Weights of a small mixture-of-experts language model, trained from scratch on English Wikipedia.
Size: 10 layers, width 160.
Training: a variant of Adam for the experts, 337M tokens.
Below are experts of layer 3 (counted from 0) of a mixture-of-experts language model. Rows are named router (the router's row for the expert), gate (a neuron's input weights, with its number), up (a neuron's input weights, with its number) and show model dimensions 0-159. Each number is 128 + 32 x the weight over its row's rms, rounded and kept within 0 to 255.
After each expert's rows: "mostly gets" lists some tokens that are sent to it at least half of the time. This comes from a sample of Wikipedia text that the model never trained on.

# expert 2
router [ 98 127 148 121 116 112 108 106  84 141 123 120 142 106  98 128 129 163 170 132 146  85 127 122  94 103 149 137  96 115 143  88 109 107 172 229  75  87 146  71 164 120 120 100 148  82 142  82 113  94 141 152 140 125  58  98 126 158  70 176 119 148 158 114 129 152 106  96 126 115 131  45 131 165  66 116 151 147 135  91  88 155 149 159 126 139 162 100 180  75 153 107  78 137 138 124 106 100 104 178 141 142 156 101 123 107  80 114 171 123 166 118 168 112 127 199 161 114  96 156  78  92 142 144 149  88 134 107  86 113  69 151 110 110 115 167 155 102  80 195 115 130 146 217 116 135 132 119 117 193 178 107 184 139 150 164 176 157 111 115]
gate0 [194 170 107 126 169 101 145 108  67 101 175 147 115  83 125  88 117  95 119 135 198 164 110 122 102 115 126 123 162  80 220 147  87 126 120 157 104 143 135 145 126  92 125 129 175 125 179  98  97  76 134 183 148  96  94 133 111 166  36 161 130 119 156 120 143 139  83 116 104 109  91 114 142 118  92 135 135 104 122 115  66  98 145 148 132 144 118 162 120 138 176 125  66 128 145  90 105 106 134 188 137 113 144 154 136  87 146 155 102 168  84 193  92  83  91 178 161  82 113 158 172 154 192 116  89 113 121 117 124  81 126 110 102 186 141 117 103 143 162 180  66 108  83 130 126 140 166 137 117 131 124  80 122 102 118  56 148 115 168 131]
up0 [221 151 145 107 179 123 128 134  79  93 156 181 182 106 192 108  92 126 138 103 141  88 131 143 119  65 141 134 134  41 169 146 119 127 139 188 109 154 110 119 133  76  92 135 155 126 169 119 120  85 160 152 199  70 137  99 118 195  78 196  97  87 164  88  92 166  70 110  98 126 115 138 116 104  89 100 148 120 113 112  56 127 165 129 147 171 137 169 117 139 184 114  80 130 116  78  94  68 123 134 122 132 157 156 131  98 127 143 140 151  82 140  91 117 126 158 124 126  78 132 147 146 133 132  84 113 118 122 133 120 109  95 103 124 171 135  78 144 146 180  88 106  59 131  89 152 141 127  85 163 146 101 132 115  86  88 117 109 128 127]
mostly gets: " of", ",", " |", ";", "),", "ian"

# expert 16
router [122 143 100  91  97 181 182 202 115  85 113  85 101 151 160  71  94 136 163  70 154  89 140 111  81  97 128 187 128 130 151  94  82 140 138 161  95 123 202 109 156  90 135 119 125 113 120 120 102  60  92 133 144 114  69 103 155 133 104 118 134 191 143 141 162 102 112  92 165  61 148  94 168 138 148 100  95 105 109  77  97 127 119  91  96 179 161 102 104 117 159  65  58 121 126 142 114  91 185 153 129 141 123  95 141 109  75 136  79  98 121  95 133 115 129 101 147 131 121 140 117 134 143 102 167 108  97 151  63  94 130 145 167 117  58 145 105 125  95 125 125  82 118 161 131 100 128  63  89  86 149 131 166 195 157 148  92 153 127 128]
gate0 [132 132  81 146 143  85 141 155  74 123 136 163 117  99 174 223 149  82 123 128 116 132  97 125 160 126  96 115 141 152 104 194 134 133 155 121 183 147 160 141 112 153 146 145  96 177 114 144 118 173 106 129 148  90 165 168 145  64 100  85 191 120 130 156 121  86 124 192 189 127 144 128  90  92 113 130 139 171 121  85 108 107 128 103 125 117  49  71 141 173  50 171 150 149 161 116 151  79 176 148  80 140 101 123 147 126 150  82 105 159 130  79  89 128 105  99 147 165 158  83 103 133 148 109  93 121 161 133 169 147 172 121 126 131 122  91 178 106  98  73 152 165 169 113 207 114 121 132  71 126 126 119  86 135 162 121 137 153 165 171]
up0 [151 133 188 124 117 127 105 136 105 137 122  97 124  94 127 168 127 139  88 147 143 135  80 147 188 159  95 213 135 155 171  76  86 140 133 138  94 141 151 101  78 109 117 130 121 129 131  76 122 168 147 151 139 153  96 132 119 158 123 130 111 163 121 185 135 140 148 104  95 150 152 148 161 119 115 186 125 166  77  36 147 181 172 131 130 146 180 233 161 163 165 115 111 115 150  89 199  90 117 132 142  97  68 162 111 162 122 140  88 110 137 150 175 108 159 146 145 132 126 138 128 138 126 174 192  89 127  75 105 100 122 113 127 130  76 109 141  95 107 137 124 143 135 171 151 111 121 151  98 144 167 192  83 120  78 159 153  36  93 141]
mostly gets: " the", " of", " in", " to", " on", ","

# expert 29
router [119 135 131 147 169  95 164 173 161 173 118 179 120 108 149 117 118  93 225  93 123 145 168 148 153 152  91 116  98 131 102 145 109 111 159 168 125  82 136  57 116 184 109  68 139  94 157 106  93 127  64 163 130 108 131  95 109  87 146 111 179 151 136 163 126 140 115 131 163 160 120  70 181 176 122 133 112  96 158 164 116  99 135 103 133 150 172 136  95 142 103 108  70 106  86 173  71 136 186 131 171 109 152 102 116 130  94 159 127 145 139  89 136 159  59 115 179 124  65 133 106 200 153  88 174 111  99 143  98 109 115 125 103 199 111 124 125 120 117 106 135  95 154 127 171  78 112 141 120  85 108  89 136 103 187 166 155 166 180 143]
gate0 [170 154 150 148  51 142 193  74 164 149 122 124 117 113 145  92 132  46 156 109 151 155 104  80 105 139  89 131  68 148 179 148 108 165 161 127 116 134 162 141 201 162 161 119 141 102  76  84  81 118  90 122 167 149 113 112 131  45 157 191 100  93 143 149 153  92 114  48 141 105  81 140 150 165 108 126 149 128 139 154 166 131 111 105 167 130 148 101 149 177 103 145  79 184  94 174 151 136 185  93 154 112 130 165 157 116 191 153 129 124 129 128 174  93 161 159 132 143 111 163  95 136 147 120 150 112 137 142 176 117  94 135  84 151 137 195 115  83  54 162 118 138 117 139 124 165 127 119  78 135 123 106 134 119 135 134 118 122  80 167]
up0 [105 140 144 100 185 106 100 115 128 139 165 101 107 132 105 199 149 134 114 180 107 121 127 161 160  96 140 121 186 146 131  98 153  83 168 167 117 140 118 125  66 114  93  38 106 110 167 160 192 103 144 162 101 113 118 124 163 151  86 114 186 149 155 107 100 149 150 192 154 120 146 117 121 119 105 144 169  88 199 103 117 101 115 157 107 140 133 109 128 139 137 105 148  71 185 131 100  97 109 162 128  95  77 105 126 132 112  76 115 149  64 128 102 134 118 124 174 122 153 126 202 125 144 115  86 148 165  96 139 113 155 117 180 162  77 125 178 149 194 163 119 111 173 131 136  66 110  33 184 149 112 103 144 149 119  99 153  92 120  79]
mostly gets: " was", " as", " is", " his", " are", " He"

# expert 8
router [ 98 138 140 115  88 113 133 144  94 153  75 112 132 124 152 130 116 114 150  87 143  71  91 140  92 133  93 140 117 143  86  73 111  58 144 205  97 102 121  81  95 116 183 129 119  86 154  85  90 153  70 105 105 135  49 119 147  94  91 104 174 170 124 157 168 158 155 108 128  86 127  69 177 132 157 139 131  86 184 112 102 107 114  78 174 122 204 119 107 125 117 134  75 125 174 157 118 133 130 173 156 132 182  96 107 113  89 142  98  70  97 102 211 129  72 118 148  83 106 134 106 109 130 143 125 123 162 161 111 133  90 127 147 121 154 153 203 194 163 159 107  91 172 140 148 126 112 134 113 140 137 101 158 118 162 131 171 114 163 103]
gate4 [136 121 139 117 156  94 132 165  91 169 121 140 107 137 137 134 147 133 144 123 108 121  96 114 174 206 121 103 137 122 148 131 151 115 118 123 147 153 105 141 159 134 120 164  83  93 140 137 164 162 120 114 100 145  99 122  98 143 139 159 149 173 143 134 132 187 125 148 152 127 131 111  68 169 154 143  85 106 194 174  71 106  91  90 171 141 119  97 107  98 156 139 164 112 136 146  72 166  90 159 106 138 131 148 108 136  93 111 162 132 163 174 141 145 152 173  98 100  88 111 223 161 123  59 205 126  59 111  81 146  95 184  28 122 129 172 124 151 136 121  74 171  98  89 121 183 185 161 108 122 135  72  97  88 147 166  94 126 109  76]
up4 [171  93 122 129 132  96 122 161  86 153  43 133 124 172 139  99  79 111 162 134 128 132 122 102 147 178 164 130  98 179 176 142  78 148 119 156  96 165  96 103 176 174 140 115 104 109 150 124 153 153 138 110 115 136 116 138  95 109 139  99  96 134 129 140 136 156 156 130  95 136 133 156  97  98  98 109  84 130 149 170 116 152 117  62 180 151 118 112 116  37 104 118 150 106 130 138  86 160 101 119 116 144 131 162 153 118 159  71 122 118 159 103  89 100  74 215  82 125 138  81 181 164 138 134 138 152  89 146 140 125 134 171 106  74 158  51 171 135 140 149  76 134  62  81 134 168  99 161  93 159 164 120  74 113 110 107  69 181 188  99]
mostly gets: " in", ",", " and", " was", "ed", " is"

# expert 6
router [ 84 183 155 152 115 131 154 164 113 121 143 153  79 163 125 162 107 140 161 104 117  58 158 174  95 128 151 187 158 158 121  91 128 120 139 138 143 130 147 113 119 118  41 105 138 174 197  92 128 113 121 152 178  94 122 159 113 138 100 130 160 113 158 113 201 132 159 102 135 125 168  83 163 149  87 121 125 134 137  77 113 116 128 109  76 122 177 104 126 102 169  87  95 106 136 121  87 102 162 211 117 110 116  66 154 148 100 164  41 142  78  81 169 138  82 154  88 129 148 128  65 147 147 100 179 181 111 138  99 121 138 119 170  99 115 133  76 104  67 203 111 109 144 124 153 127 136 140 105 133 147 124 143 129 165 135 121 124 192  83]
gate0 [113 108 112 119  75 132 138  97 180 125 167 116  94  89 104 109 148 143  85 158  84 128 121 155 166 119  99 150 114 173 176 155 106 146 220 106 153 134 141 118 144 110  69 152 106 107 115  59 103  94 202 196 147 105 157 159 119 141 141 175 119 101 142 109 167 163  72 167  99 113 153 111 195 147 122 164 135 148  82  69 130  81  70  63 108 127 155  99 112 159 129 108  98 125 130 100  67 102  92 149 155 132 109  82 143 174 122 120 104 214 161 105 153 118 113 136 145 111 129 131 105  56 143 149  99 114 142  62 172 145  81 108 110 146  81 123 126 149  79 143  81 142 128 108 143 144 123 120 150 114  93 179 172 157 103 151 105 155 100 163]
up0 [146  93 132  95 198  96 113 163 145 110 143 136 126 176 104 197 131 104 153 160 153 125 115 130 131 109  90 163 166 124  95 151 113 102  86 149 129 128  73 123 114 142 128  99 188 148 129 187 106 110 109 146  57 154  89  86  98 141 124  66 163 178 165 149  87  77 150 115 134 111 114 129  94  97  73 133 147  88 166 180 177 123 131 149 183 147  82 181 128 148 118 123 137 185 118 162 150 140 179 167  95  99  89 166 140  86 162 119 133  89 130 161 131 159 107 139  79 152 116 114 150 139  82 143 179 110 177 123  81 154 164 161 171  72 110 142 113  94 173 143 124 184 154 110  77 108 154 155  96 204 169 111 113 139 133  82 160 144 107  77]
mostly gets: " the", " a", " of", " to", " The", " an"

# expert 26
router [130 134 155 189 119 113 151 155  98 156  93 127 105 167  97  95  93 153  90 164 201  81 141 153  65  72  74 122  82 170 143 110 191  62 146 144 116 121 142 155  84 184 129  87 113  99 168  57 115 168  89  97 127 145 114 116 116 125 117 146 125 158  84 104 170 157  90  92  94 113 151 151 176 175  90  72 183 149 155 158 139 123  68  89 117 193  67 120 168 101 134 139  87  92 141 140 148 128 149 154 132 171 186  91  73 144  81 126 127 144 160 128 115  80 119 201 151  79  79 163 115 105 113 131 160 148 163 148 109 151 109 141 105 127 122 160 146 147 115 132 117 117 133 167  66 117 133 119 144 160 138 113 145 169 143  94 151 138 122 140]
gate4 [ 95  90 106  84 141 125 135 133 161 132  95 105 171 134  96  80 135 137 145 111 111 140 123 178 154 166 132 144 126 119 133 171  92 147 125 108 137  88 193 102 175 171 128 117 138  68 189 108 139 144 142 110 117 118  92 107  96 161 167  87 169  74 171 119 216 109 113 128  99 200 123 140  55 157 157 135 166 129 166 128 156 118  93 119 116 105 170 114 114 199  89 120 153 147 138 143 123 175 118 131 143 100  91 209 102 124  94 100 107 154 151 118 149 109 119 179 146 168  90 146 125 176  96 102 137 123 107 115 139 121  93 207 132 216 149 159 129 124 130  91 190 113 155  85 126 122 121 149 130 155  83 145 184 100  82 108 163  63 107  90]
up4 [157 117 145 119 143 108 116 128  49 145 134 121 101 127 185 122  63 139 162 132  69  95 118 109 167 176 115 143 148 119 151  98 108 146 116 132  86 104 128 109  99  83  96 125 127 147 106 142 123 106 154 168 126  86 167 155 168 134  82 118  89 158 158 124 114 100 167 137 140 162  91  98 107 114 115 115 138 194  62  75  84 159 150 178 156 132 116 161 170  57 116 146 141 110 161 117  90 141 179 183 147 169 153  52 148 106 169 181 146 140  86 125  98 165 158  77 153 145 150  67 123 138 124 102 202 121 162 101 134 100  76  80 144  72 148  88  96 151 133 145 110 153 110 128 168 167 165 129 145  89 156 103  92  69 116 146 109 204 115 132]
mostly gets: "\n", "|", ")", ",", " |", " "

# expert 15
router [132 128 115  90 106  88 126 114 194 154 125 101 108 150 130 138  88 132 183 189  95 125 155 148  89  80 106 105 110 141 142 158 139  88 211  97  77 102 159  94 110 149  76 105 132 135 124 117 149 106 180 151 155 149  77 193 191 155  97 123 109 145 198 115 177 148 140  89 117 134 116  94 106 193 104  58 126 147 127 152 140 145 109 177 110 146  99 177 103 158 116  89 102 129 102  90  94 103 137 189  62 122  94 129 140 105 180 112 141 190 110 140 147 130 125 120 118  89 107 115 140 133 143  80 142  40  78 132 152 131  47 156 159 102 136 129 122 109 116 173 105 102 136 130 139 140 101 162  93 106  96  82  76 129  85 161 131 165 150 104]
gate0 [149  84  81 159 151  88 189 152 132 175  96 183 177 174 165 177 170  76 102 114 160 117  99 161 114 175  86 160 111 181 107 201 128  68  98 119 123 198  85 156 116 107 127 118 121 122 169  91 113 112 119 165  83  73 121 102 106 170 127 116 126 114 160  97 119 153 129 109 111 137 132 124  96 129 115 153 148 128 169 222 154 140 141 115  98 138 134 117 147 137  53 117  71 131 168 128  70 158  82  83  93  80  94 123 175 162 101 108 115 144 123 125 126 121 110 196  75 128 105 101 147 125 126 194 153  74 127 151 167 120  68  99 143  87 128 108 147 111 139 143 133 123 121 113 115 166 174 164 106 112 133 145 121 102 137 199 151 130 150 107]
up0 [125 103 100  78 122 119 121  80 160 134 128 125 119 142  35 185  80 167 219 132 139 151 119 107 167 115 117 139 127 161  89  61 143 146  79 152  93 109 156 145 124  83 187 159 122 125  51 117 129 130  83 118 175 125 105 140 152 153  90 112 142 153 181 173  99  63  67  67 107 140 132 133 115 120 166  92 149 115 118  87 139 147 118  85 128 207 141 134  64 103 133 127 172 102 101 115  67 141 145 164 160 114 152 167 181  81 128  92 150 166  99  83 125 102 142  99  63 132 118 126  89 189  71 132 137 117 124 150 115  92 153 131 155 143 139 173 160 143 166 132 146 151 154 127  71 130 125 115 111 129 136 140  69 147 139 116 123 104 141 112]
mostly gets: "y", "ar", "er", "u", "o", "us"

# expert 1
router [176  67  78 119  74 122 109 111  78 153  86 104 154 112 130 129  94  76 152 124 141 116 147 113 144 112 123 124  90 148  97 185 167 109 117 137  63 115 133  89 101 115  92 132 145  98 136  78 106 191 123 125 109 127  85  91 190  85 113 121 148 123 204  85 163  99 109 131 169 123 159  67 159 170 135 121 109 121 152 143 112  93 126 165 124 147 159  95 133 119 131  83 141  97  97 135  94  92 115 185 178 173 206 123 120 103 146 116 137 202  79 122 138 123 117  83 134 108  79 124 108 177 154  42 126 160 121 121 130 116  83 137  66 134 143 125 161 158 102 164 146  86 186 141 158 135  93 129 119  88  88  92 116 179 128 157 140 155 119  58]
gate0 [121 106 127 137 117 160 113 127 100 127  75 100 124 126 111 131 184 166 131 108 101 120 117 149 105 151 114  71 114 128 140 115 138 117 135 152 105 102  76 160 106  98 195  59 106 150  52 147 160 143 178 114 176 151  95 153 109  59 102 113 104 185 226 171 181 168 145 135 116 155 179 159 153 107 132  91 138 122 110  99  75 162 144 142 125 113 159  67 109 132  94  95 154 148 118  95 152 179 146 171 177  91  88 173 115 131 143 154 167 178 160  94  71 112 170 150 152 151  41 186 109 119  55  98 183 102 124 108 143 124  85 151 111 131 118 131 139 106 120 127 164 119 152 141 106 149 111 116 141 128 102 110 127 141 112 189 135 192 133 118]
up0 [183 103 144  71 162 168 129 145 119 106 127 182 131 106 121  95 132 122 108  76  95 128 100 165 172 183 106 134 153 167  84 124 140 118 116 155  89  66 112 173  90 118 183 111 166 141 133 131 132 141 143  99  96 158  78 157 141 113 119 124  91 166 202 199 160 173 169 170 103 163 208  97 123  75 150 143 107 106 112 119 176 142 148 129 146 116 128 101 153 147 121 173 134 202 188  97 135 142 156 117 164  65 144 144 159 149 139  90 169 146 117 147  95  61  94 112 153 122  60  85  81 112 122 167 133 115  91 149 140 109  95  97  74 128 120 179 173 109 124  90 121 166 118 110 133 164 114 194 164 108 149 127 112  88  92 163 123 112 115 117]
mostly gets: "ia", "ine", "ation", "ion", "ies", "ity"

# expert 10
router [122 112 114 123  91  62 158 133  97 167  54 128 135 132 142 152 104 168 157 107 156  75 139 162 113  17  83 107  59 133 101 122 179  52 160 160 112  80 127 100  98 114 115 129 118 126 114  75 116 142 118 143 124 172 123 115 164  88 139 138 140 167 151  41 124 160  76 132 168 135 165 137 143 164 126  87 156 107 155  86  94 125 140 143 123 119  96 120 145 116 146  74 137  33  99 112 100 103  98 175 153 138 155  63 147 135 115 124 138 134  89 122 132 123  53 125 167  77 103 139 141 145 139  96 184 120 147 160 136 154  93  96 133 113  90 154 136 151 119 195 177 156 133 174 125 101  90 123 128 118 153  77 136 129 138 158 111 167 102 155]
gate4 [111  93 164  93 127 158 112 164 135 133 121 129  94 116  58 121 132 141 119 137 154 158 124 172 156  92 120 177 130 139  91 114 126 119 123  82 118  95 120 173 149 195  92 206 108 111 168 149 167 141 164  99 130 178 181 120  73 147 132 103 157 158 117  85 124 100  99 148 108 108  89 100 164 119  55 131 119 135 181 120 177 160 159  92 110  99 158  82 145 110 112 195 114  84 150 161 109 159  83  48 128  85 112 146  92 121 103  74 138 121 135  96 140 112  82 168 163 183 129 128 126 106 119 132 120 116 174 138 153 132 154 119 121 145 151  85 110  54 126 147 138 168 124  73 101  10 172  98 157 115 113 161  99 111  75 122 131  93 126 117]
up4 [141 165  79 206  86  94 147 138  64  99 118 123 153 182 107 134 142 118 189 118 117 124 171  40 101 119 136 143 153  82 202 119 138  96 160 143 117  88 124 118 133 125 106 106 140 142 129 120  87  96 146 155  96 150 128 131 238 104 133 155  93  94 115 167 144 106 132  76 125 135 145 160 134 125 137 143 202 138 135 131 111 161  87 196 188 137 108 149 107 113  87 104 105 145 200 144 149 119 100 116 143 177 143 122 130 170 137 124 100  83 140 134 114  62 161  66 186 118 118 125 156 121 184 123 113 123 162 118 148 174 145 152 159 142 163 209 122 182 124  99 116 115 185 167 183 147 128  93 137 138 149 144  87 126 137 115 138 117 157 109]
mostly gets: ",", " |", ")", ".", "a", ";"

# expert 12
router [ 94 120 113 165 130  59 141  57 112 133  69 111 136 197 130 156 101  74 115 113 154 176 148  38  95 120 119 156 104 106 161 100 111 131 116 127  91 184 141  82 127 138 137  61 124  95 120  88  81 118 129 149 157 100 138 114 148  79  90 140 199 100 117 133 149 148 112  78 162 107 169 156 175 169 178 180 185 140 133 165 104 106  71 123 110 126 141  86 123 105 115 140 138  89 119 121 150  80 160 147 160  94 123 160 111 150 134  99  70 182 135 103 117 106 133 119 127  95 105 112 137 183 114 124 139 114 103  59 174 100 129 150 120 208 152 178 150 134 175 133 119 126 152 117 108  98  86  92 111 161  85  96  95 163 129  68 155 122 156 102]
gate0 [ 88 122 116 181 118  63  64  88 173 167 167 123  95 174 152  96 162 161 120  91  90 131 190 134 111 126 110 137 155  97 125 116 100 138  96 137 131 179  77 157 112 108 137 173  99  69 140 106  50  99 149 156 142 111 135  94 180 113  58 126 176 115 158 137 119  73 157  76 111  84 148  94 163 122  96 137 123 103 131 141 115 146  71 102  97 129 158 147 111 145 202 108  66 181 115 157 161 145 200 161 175 118  77 165 152 122 124  85  69 139 164 112 115 161 143 126 116  86 128 109 155 106 110 105 112 134 146 145 110 108  81 147 122 135 108 139  75 121 132 129 165 136 138 107 192 106 104 101 139  80 114 130 104 145  82 154 120 101 200 162]
up0 [101 189 156 129 115 152 158 122 126 151  90  55 163 134 104  78  91 109 124 199 161  78 126 116 148 109 118  83 123 170 162 113 174 105 159 134  93 101  84 150 111 115 114  83 173 116 125 129 126 150 180 129  91 127  97 140  99 144 140 137  31 173 152  76 170 142  96 168  83 157 159 140  80 173 120  48 128 134 126 116 137  85 127 157 126 139 141 135 108 117 151 116 133  86 133  38 137 150 108  94 119 158 104 114 100 121 120 175 173 133  87 164 129 112 125 157 112  82 162 217  96 143 136  78 164  99 141 138  75 130 195 143 152 116 146 132 145 147 172 115 135  85 175 154  82 162 126 152 122 176 140 104 123 114 150 114 153 188  94 118]
mostly gets: "ens", " there", " Party", "ism", " War", " School"

# expert 28
router [152 102 142 162 105 123 171 109 125  94 165 109  92 107 133 119  88 106 218 136 120 141 162 132 111 102  75 161 179 112 126 130 161 107 170 172  96  69 145 101 114 168  97 124 154  80 184 131  98 127 180 141 110  99  72 149 164 120 103 106 126 151 160 116 132  98 127 101 138  86 126 120 156 159  99  96 125  80 155 109  84 105 113 153 138 176 174 132 101 103 118 124  95 106 157 151 192 124 157 205 157 139 143 131  98 117 128 116 125 141 133 117 141 155 140  80 158  94 118 110 111 125 159  84 166 112 136 101 108  76 160 159 112 117 129 186 162 124 129 244 109  59 134 113 136 110  90 102 158 123 151  42 127 206 149 134 171  92  86  80]
gate0 [ 95 156 154 135 139 103 126 163 163 108 149 172 101 172 103 116 111 108 166 127 107 146  71  97 144 125 151 116 187 140 149 138 105 152 106  95 148 113 126 160 101 119  76 149 117 137 146 107  73  67 124 123 166 100 175 113 116  96 104 146 150 167 152 151  59 127 106 133  70  84 125 103 114 116  55 134 142  91 140  71 156 147 121 105 121 162 158 135  67 100 180  89  86 132  90  88 126 172  87  82  99 158  89 102 166  82 107 216 138 119  90  98  84 109 148 104 156 138 141 129 149 118 160 121  89  98 180  49 100 151 142 175 195 136 116 118 112  99  78 160 127 138 151  85  85  33  98 103 144 131 124 133 127 112 153  85 113 128 121  88]
up0 [156 137 110  72 114  92  83 163 153 166 105 145  94 140  71  81  82  97 161 109 171  95 135 123  97 159 121 167  80 104  89 108 182 125  91  84 118 180 153 182 129 140 192 147 138 128 136 142  84 121  87 149 142 153 131 117 104  88 141  88 151  95 162 122 124 119 119 145 101 139 142  95 195 144  69 191 112 116 109 129 129 105 134  88 110  82 105  84 193 146 121 101 147 116  75 201  86 145 185 106 144 103 113 113 143 102 121 192  98 166 112 129 142 123 116 145 161 153 104 143 102 139 136 146 166 162 111 150 176 146 119 106  97 171 100 181 124 162 169  64 133 154 123 193 112 169 113 114  56 108 131 171 173 113 207 137 134 156 139 141]
mostly gets: " that", " his", "ers", "ed", " \"", " her"

# expert 31
router [137 119  65 186 117 130 133 156 161 164  47  89 134 147 155  73 112  86 151  98 138 133 152  97 104  98  90 170 165  94 161 133 105 102 112 169  80 141 223 110 152 129 122 107 105 132 159  99 120 139 107 173 141 102 144 138 108  77 111 126 111 155 123 152  99 136 143  96 137 113 185 123 199 138 111  99 149 125 136 124  56 103  97  99  75 168 190  98 169 165  92 133  85 138 133  97 115  81 197 144 140 158 140 122 196  89 138 135 127 192 113 169 121 104 113 159 163  88 108 130 105 120 150 107 124 112  89 129 104  77  83 137  99 127  87 135 109  90 104 203 140 113 172 153 102  73 111 128 147 114 150 113  94 161  96 127 160  80 102  76]
gate0 [122 201 145 112 138 102 121 193 166 158 152 127 112 148 129  68 171  99  92  78 136 138 154  89  85 103 103 151  92 121 155 147 151 129 146 157  32 157 118 110 160 130 127 106 101 177 152 117  78 131 127 126 165  96  99  93 136 152 108 131 117 154 190 126 155  95 117 153 128 128  87 180 114 157 155 115 171 136 135 118 122 117 135 177 153 147 137 108 152  93 159 132 152  78 168 175 144 138 211 157 155 104 132 165 138 110  72  74  53 118  56  93 137  86 113 101 109 123 150 113 131 142 136 102 138 140 103 184 143 124 126 211  80 162  95 129 147 178 145 149 136 134  90 122 158  99 101 137 153  89 109  74 105 150  71  64 136 148 121  66]
up0 [155 193 141 140 108 132 105 207 113 200 130 110 130 116 119  42 119 122 119 106 126 111  97 136 163 168  96 144  96 187 126 126 107 161 147 152 123 182 120  76 180 118 174  72  88 158 143 149 119 168 147  81 113 101 158 123 117 133 113 143  90 184 126 127 184 175 105 117 116 123 131 124 132 158 102 209 116  96  75  91  98  78 114  93  86 105 121 178 151 130 147 130 139 130 179 114 139 126 153 150 141 114 102 169 149 151  91 157  34  86 139 149  79 116  91 147 124 157 100 161 116 136 102 127 164 140 106 145 160  32 168 144  90 154  98  83 174 180 149 132 103 128 110 140 165 154 148 108 163 118 133 138 114  84 118 120 113 187 156 113]
mostly gets: " to", " that", " which", " he", " be", " who"

# expert 24
router [122 112 106 195 140 148 166 202 144 171  77 154  91 183 125  81 136  69 196 103 110 147 144 100  81 136  87 146 149 141 120 183  86 110 104 119  66 114 163  97  97 135 135 108  84 160 207 126 144 113  90 129 180  80  79 149 149 148 124 140 114 161 138 111 141 123 141 113 110 184 157  80 141 151 164 121 111 129 134 156 106  75 142 106 108 126 152  75 110 126 190  62 111 127 119 157 113 142 173 159  97 101 144 108 198 134  89 165 107 102  62  78 135 113  94 113 134 101 106 100  69 144 151 106 147 130  87 139  61 120 133 117 137 142 104 130  86 183 100 179 146 114 156 128 138 109 111 147 100  46 145  91 128 127 140 141 110 133 179 128]
gate0 [117 141 158 143 134 134 129 118  95 122 110 123 102 192 129 112 129 149 164  84 123 116 148  34  26  99 113 140  94  81  59 157  99  55  87  97 142 119  78 102 122 131 150 145  97  99  97  91 141 117  96 127 105 125 143 145 174 106 116 157 142 176 101 105 111 140 173 112 195 154 100 155 111 112 180 107 159 162 129 145 104 103 127 185 137  97 132 186 120 162 106  64  88 136 136 139 193 110 117 155 115  95 139 187 121 152 106  92 129 129  83 160 127 194 171 128  86 139 117  64 116 139 147 164 115 116 131 107 123 119  84 119 112 115  81 154 146 164 157 197 162  95 134 113 160 110  54 147 148  60  92 164 101 141 121 118 118 123 165 124]
up0 [141 112 154  72  90 119 203 171  57 129  58 133 146 132 135  81 138 149 136  95 174 101 185 148 187 125 187 132 120 146 135  73 152 122 120 144 109 115 123 102 139 140  87  71 190 157 145 133 108 156 100 140 167  69  96  87 106 168 153 121 121 159 111 126 187 115 134  95 168 116 185 103 185 127  88  99 135  95 100 136  92  78 133 132 130 168 127 108 161 172 115  64 116  96 139 123 153 197 116 139 140 168 155 144  93 155 146 158 160 112 135 164 117  99 161 150  93 116 113 155  98  18 124 104 163 137 121 143  93 107 156  86 141 113 149 178  95 112 113 143 114 105 131 127 164 159 168 164 102  82  94 163 136  95 129 118 148 143  99  72]
mostly gets: " the", " a", " The", " and", " was", " an"

# expert 11
router [168 164 118 142  76  89 123  90 133 149 136 100 115 119 147 140 136 145 149 162 109 116 137 129  98  64 167 111  81 121 184 135 138  45 197 149 107 130 104 119  92  94 132 114 121 128 164  81 130 107 135 153 151 148  50 113 179 127 131 158 128 211 162 111 108 146  77 105 148 130 153  99 146 127 124  81 170 135 111  98 113 163 130 120 128 136 101 146 135 148 109 120 126  42 112 106 115  81 107 149 133 157 135 120 133 105  67 104 113 116 124  64 129  79  97  92 148 102  74 211  62 116  76 129 137  62 137 183 112 139 132 126 189 150  90 144 162 118 126 187 160 126 202 214 158 166 115  96  95 143 146 128 128 126 145 128 129 102 111 143]
gate4 [136 119 103 162  60 133 105 124 132 106 143  65 117  94 115 119  95 100 110 154 120 151 106 177 150 125 127 166 123 119 156 189 164  79 152 163 128 150 116 133 104 111  97 107 107 118  57  82 129 131 167  92 102 163 101  89 128  91 117  96 157 203 147 192 129 149 140 101 139 110 132 130 185 193 132 146 132  68 126 100  99  98 110 110 142 123 129  61 184 153  72 127 117  97  57 152 131 157 132 138  93 110 107 141 104  95 144 169 100 127 199 135 146 114 161 163 116 147  97 138 139 143 169 147 149  89 111 145 143  99 138  79  73 196 115 132 129 141 173  79 125 153 130 147 106  66 158 183  44 105 139 185  85 151 145 125 161  77  85 117]
up4 [163 129 133 181 147 130  88 118 140  88 146  61 157  81 129 142  97 107  63 169 153 101  56 220 122  99 171 119 123 134 143 161 162  76 119 116 151 159  96 131 105 162 111 150  59 110  86 111 121 147 136  89 146 128 177 107 202  97 109 102 128 131 217 183 112 140 159 166 147  74  83 171 133 100 162 146 140  51 106 142 122  72 154  72 111 117  85  90 185 130 116 167 127  82 105 147  84 144 149 133 142 107 114 104 118  69 136 129 136 122 188 103 111 117 149 126 113 177 104 182 134 125 150 146 111 100 148 127 137 128 149  93 107 138 175 138 141 124 154 130 151 164  93 139 103 106 112 142 101  91 135 194 111 141 152 128 158  78  95 150]
mostly gets: ",", " |", "2", " 4", "e,", "8"